config.toml
num_hidden_layers = 10
hidden_size = 192
n_experts = 128
experts_per_token = 8
d_expert = 32
d_shared_expert = 64
hidden_act = "swiglu"
moe_layers = [0, 1, 2, 3, 4, 5, 6, 7, 8, 9]
router_score = "sigmoid"
normalize_top_k = true
routed_scale = 1.0
balance_loss = 0.00533
balance_bias = false
router_bias = true
shared_expert_gate = true
init_std_router = 0.0108
lr_router = 0.00228
vocab_size = 19667
norm = "rmsnorm"
norm_eps = 1e-05
tie_word_embeddings = false
optimizer = "adamw"
learning_rate = 0.0034
beta1 = 0.9
beta2 = 0.95
batch_tokens = 65536
max_seq_len = 1024
train_tokens = 425700000
max_steps = 6496
dataset = "wikipedia_en"
Below are experts of layer 7 (counted from 0) of a mixture-of-experts language model. Rows are named router (the router's row for the expert) and show model dimensions 64-127. Each number is 200 + 20 x the weight over its row's rms, rounded and kept within 0 to 999.
After each expert's rows: "gets" lists some tokens that make up at least twice as much of what it gets as of all text. This comes from a sample of Wikipedia text that the model never trained on. Tokens count by the router's weight.

# expert 88
router,167,168,210,199,213,185,193,198,197,186,208,190,224,228,189,213,187,219,177,167,187,239,209,204,191,178,178,170,186,214,214,210,179,189,189,204,195,199,178,226,210,206,202,190,223,224,195,182,227,167,221,223,217,206,203,221,192,200,239,202,184,192,229,198
gets: " |", "\n", " was", ";", " and", "s"

# expert 124
router,222,187,184,178,215,183,166,224,188,202,155,198,227,224,204,210,179,228,186,222,205,241,197,203,189,171,206,183,195,216,158,182,211,202,221,211,202,186,224,224,202,232,225,202,224,194,175,169,199,190,202,207,186,219,207,214,183,200,177,200,163,174,193,221
gets: " and", "ar", ",", "s,", "e,", "a,"

# expert 49
router,211,154,215,165,208,181,196,215,235,215,177,203,224,227,234,184,187,236,212,196,210,235,225,197,178,179,182,183,168,207,229,231,193,211,210,179,196,192,207,203,183,182,204,237,224,165,170,161,218,192,186,239,197,222,222,224,191,175,216,206,178,179,195,234
gets: ".", "s.", " and", ").", ",", "es."

# expert 54
router,178,163,227,208,232,217,205,211,181,181,175,170,226,222,210,218,196,212,207,194,213,250,219,189,192,188,175,169,186,209,207,215,200,174,219,191,193,172,219,183,213,219,184,206,220,183,161,163,233,185,157,210,235,195,199,214,189,177,202,215,187,192,247,205
gets: ",", ")", " in", "),", "\"", "s,"

# expert 111
router,212,145,190,174,236,198,206,196,188,193,190,181,210,233,239,217,224,198,202,195,188,201,209,188,194,182,186,218,170,201,214,209,159,194,185,195,176,170,239,214,193,172,228,189,225,214,220,165,226,193,197,232,194,191,204,204,230,201,218,237,172,192,206,187
gets: " was", " is", " to", " a", " were", " as"

# expert 2
router,183,161,227,220,206,205,189,194,229,226,175,198,223,226,211,184,193,182,174,175,217,221,209,240,202,198,176,195,183,230,203,239,215,215,216,209,199,186,160,184,179,208,184,215,221,186,189,181,211,198,182,220,204,218,212,224,202,200,211,187,177,175,216,209
gets: ".", " up", " out", "s.", " off", " down"

# expert 113
router,206,149,195,201,229,206,190,228,171,196,189,222,217,242,219,224,180,251,196,207,192,220,197,183,205,192,196,209,181,219,211,197,171,210,196,198,185,193,191,224,209,178,211,192,236,179,186,187,241,199,196,223,202,195,201,235,199,192,184,189,158,203,226,209
gets: " to", " that", " and", " in", " on", " which"

# expert 11
router,234,155,207,187,197,202,151,203,207,172,201,208,230,226,204,215,176,212,212,190,190,218,222,213,162,183,164,232,200,208,214,219,207,177,180,188,197,202,205,192,210,183,178,233,177,171,167,182,235,179,191,170,202,218,210,228,200,207,205,216,203,192,207,217
gets: " a", " his", " the", " first", " an", " for"

# expert 0
router,227,150,224,207,205,222,140,193,206,211,190,209,235,244,215,181,156,206,208,176,216,255,225,235,201,159,185,215,201,173,210,224,194,170,222,195,194,208,182,244,223,201,198,213,213,184,188,205,213,185,206,188,190,195,214,246,183,197,189,210,191,196,229,197
gets: " |", ".", ";", " =", "s.", " •"

# expert 98
router,193,166,220,220,217,208,191,196,182,170,175,208,229,222,212,200,203,233,163,195,181,199,207,218,194,218,177,183,155,202,206,221,182,209,192,212,169,148,206,215,200,222,188,212,212,215,172,188,178,173,189,228,182,224,213,243,209,215,179,205,207,175,235,219
gets: " |", ".", ")", "o", "s.", "a"

# expert 93
router,198,183,225,191,213,190,173,233,208,213,178,189,223,205,224,216,228,232,198,210,206,236,186,225,178,171,173,200,206,211,200,189,203,186,221,155,184,166,184,173,233,212,180,209,243,195,176,195,220,197,205,238,214,221,209,214,182,218,197,185,174,199,223,211
gets: ",", "s,", "s", " and", "ers", ")"

# expert 53
router,195,143,197,208,230,198,165,199,209,171,193,212,212,250,222,241,195,220,221,183,182,216,209,192,169,214,160,221,198,198,205,197,223,225,147,214,222,180,211,217,214,197,196,219,216,170,184,192,230,192,212,208,197,216,219,221,182,176,211,218,175,163,222,191
gets: " of", " for", " and", " in", " with", " by"

# expert 94
router,231,153,201,197,229,212,188,218,196,179,190,215,224,223,201,232,200,215,182,204,186,232,183,215,170,206,198,197,178,227,202,218,178,213,225,191,180,194,194,202,221,211,205,204,241,151,205,192,208,172,235,234,207,231,224,208,192,208,188,178,171,133,233,207
gets: " of", " and", ".", " on", " in", " to"

# expert 101
router,221,166,209,181,199,232,186,222,210,194,183,216,239,224,190,210,216,216,182,194,191,203,199,192,188,203,181,213,183,246,168,211,217,220,222,225,195,183,179,200,231,190,220,221,215,186,199,212,185,173,217,206,190,220,188,223,195,179,200,172,186,169,227,176
gets: " in", " In", " on", " during", "In", " medal"

# expert 29
router,186,163,219,221,198,219,196,186,181,194,206,193,235,239,225,201,183,224,170,204,187,244,163,181,188,205,184,183,192,193,215,237,190,206,220,221,177,188,181,199,207,201,191,196,224,186,174,198,198,198,196,222,180,200,230,195,192,205,195,203,187,156,236,220
gets: " ==", "==", "===", ".", " ===", ":"

# expert 87
router,181,189,227,167,186,205,185,191,195,228,177,175,239,198,183,207,188,215,183,216,230,231,202,199,195,181,160,211,187,230,200,175,174,231,195,156,186,192,204,237,204,190,223,194,204,182,191,192,246,203,201,217,199,221,182,215,206,194,241,179,184,154,199,176
gets: " the", "ic", "i", "y", "ism", "ing"

# expert 80
router,173,146,208,225,210,228,204,216,204,228,181,180,218,232,215,240,186,230,177,183,206,232,212,183,190,181,185,178,186,203,206,217,202,192,215,218,194,201,202,217,229,195,227,203,228,190,179,187,211,193,176,211,220,197,210,223,206,177,205,197,175,201,227,241
gets: " in", " to", " of", " from", " on", " at"

# expert 125
router,204,167,201,183,240,186,189,203,201,202,172,190,208,237,230,205,194,232,215,211,175,225,203,202,180,200,196,201,203,187,187,206,184,217,196,185,198,202,210,190,203,227,210,223,229,180,189,174,207,181,163,221,188,244,228,247,180,180,223,216,157,205,217,240
gets: " and", ",", "s,", ";", "),", " but"

# expert 47
router,167,143,199,207,229,201,162,186,197,190,200,168,214,220,232,197,201,234,161,216,179,232,193,173,190,177,213,204,201,185,185,196,199,225,194,214,192,194,193,220,202,182,187,214,230,195,174,191,197,206,179,231,207,193,219,254,172,195,218,182,156,171,238,194
gets: " of", " to", " from", " on", " at", " by"

# expert 71
router,211,194,193,192,224,217,191,198,189,185,175,205,215,186,203,250,207,193,184,198,193,209,202,195,185,196,185,184,182,203,194,213,175,205,213,181,191,182,207,194,206,223,165,221,223,196,157,191,218,185,213,197,220,248,216,225,169,204,209,191,184,155,209,211
gets: ",", "'s", " of", "ing", "s,", "e,"

# expert 24
router,199,177,208,215,208,213,186,213,198,227,203,175,245,198,204,189,203,239,198,176,203,235,223,195,182,177,160,197,168,194,193,235,215,229,215,225,169,181,206,197,206,191,203,252,224,176,192,180,227,179,190,236,162,194,247,227,180,211,232,218,189,198,239,202
gets: "\n", "C", "E", "R", "P", "D"

# expert 57
router,182,170,224,205,197,189,179,195,215,195,176,199,220,217,203,191,173,206,188,196,212,197,228,231,196,174,146,203,156,216,170,199,205,221,199,209,170,212,215,200,209,185,190,213,223,185,198,197,224,174,191,225,207,200,196,240,170,192,180,217,197,199,227,191
gets: "\"", " the", ")", "'s", " his", " its"

# expert 119
router,213,167,188,197,207,209,199,184,205,224,162,207,231,224,208,198,198,208,193,172,239,234,183,191,172,220,168,214,203,188,202,231,164,213,212,189,189,189,208,203,218,229,182,249,216,184,176,158,215,194,212,215,171,212,220,202,164,185,230,208,209,177,213,240
gets: " and", " |", " of", ",", "s", ")"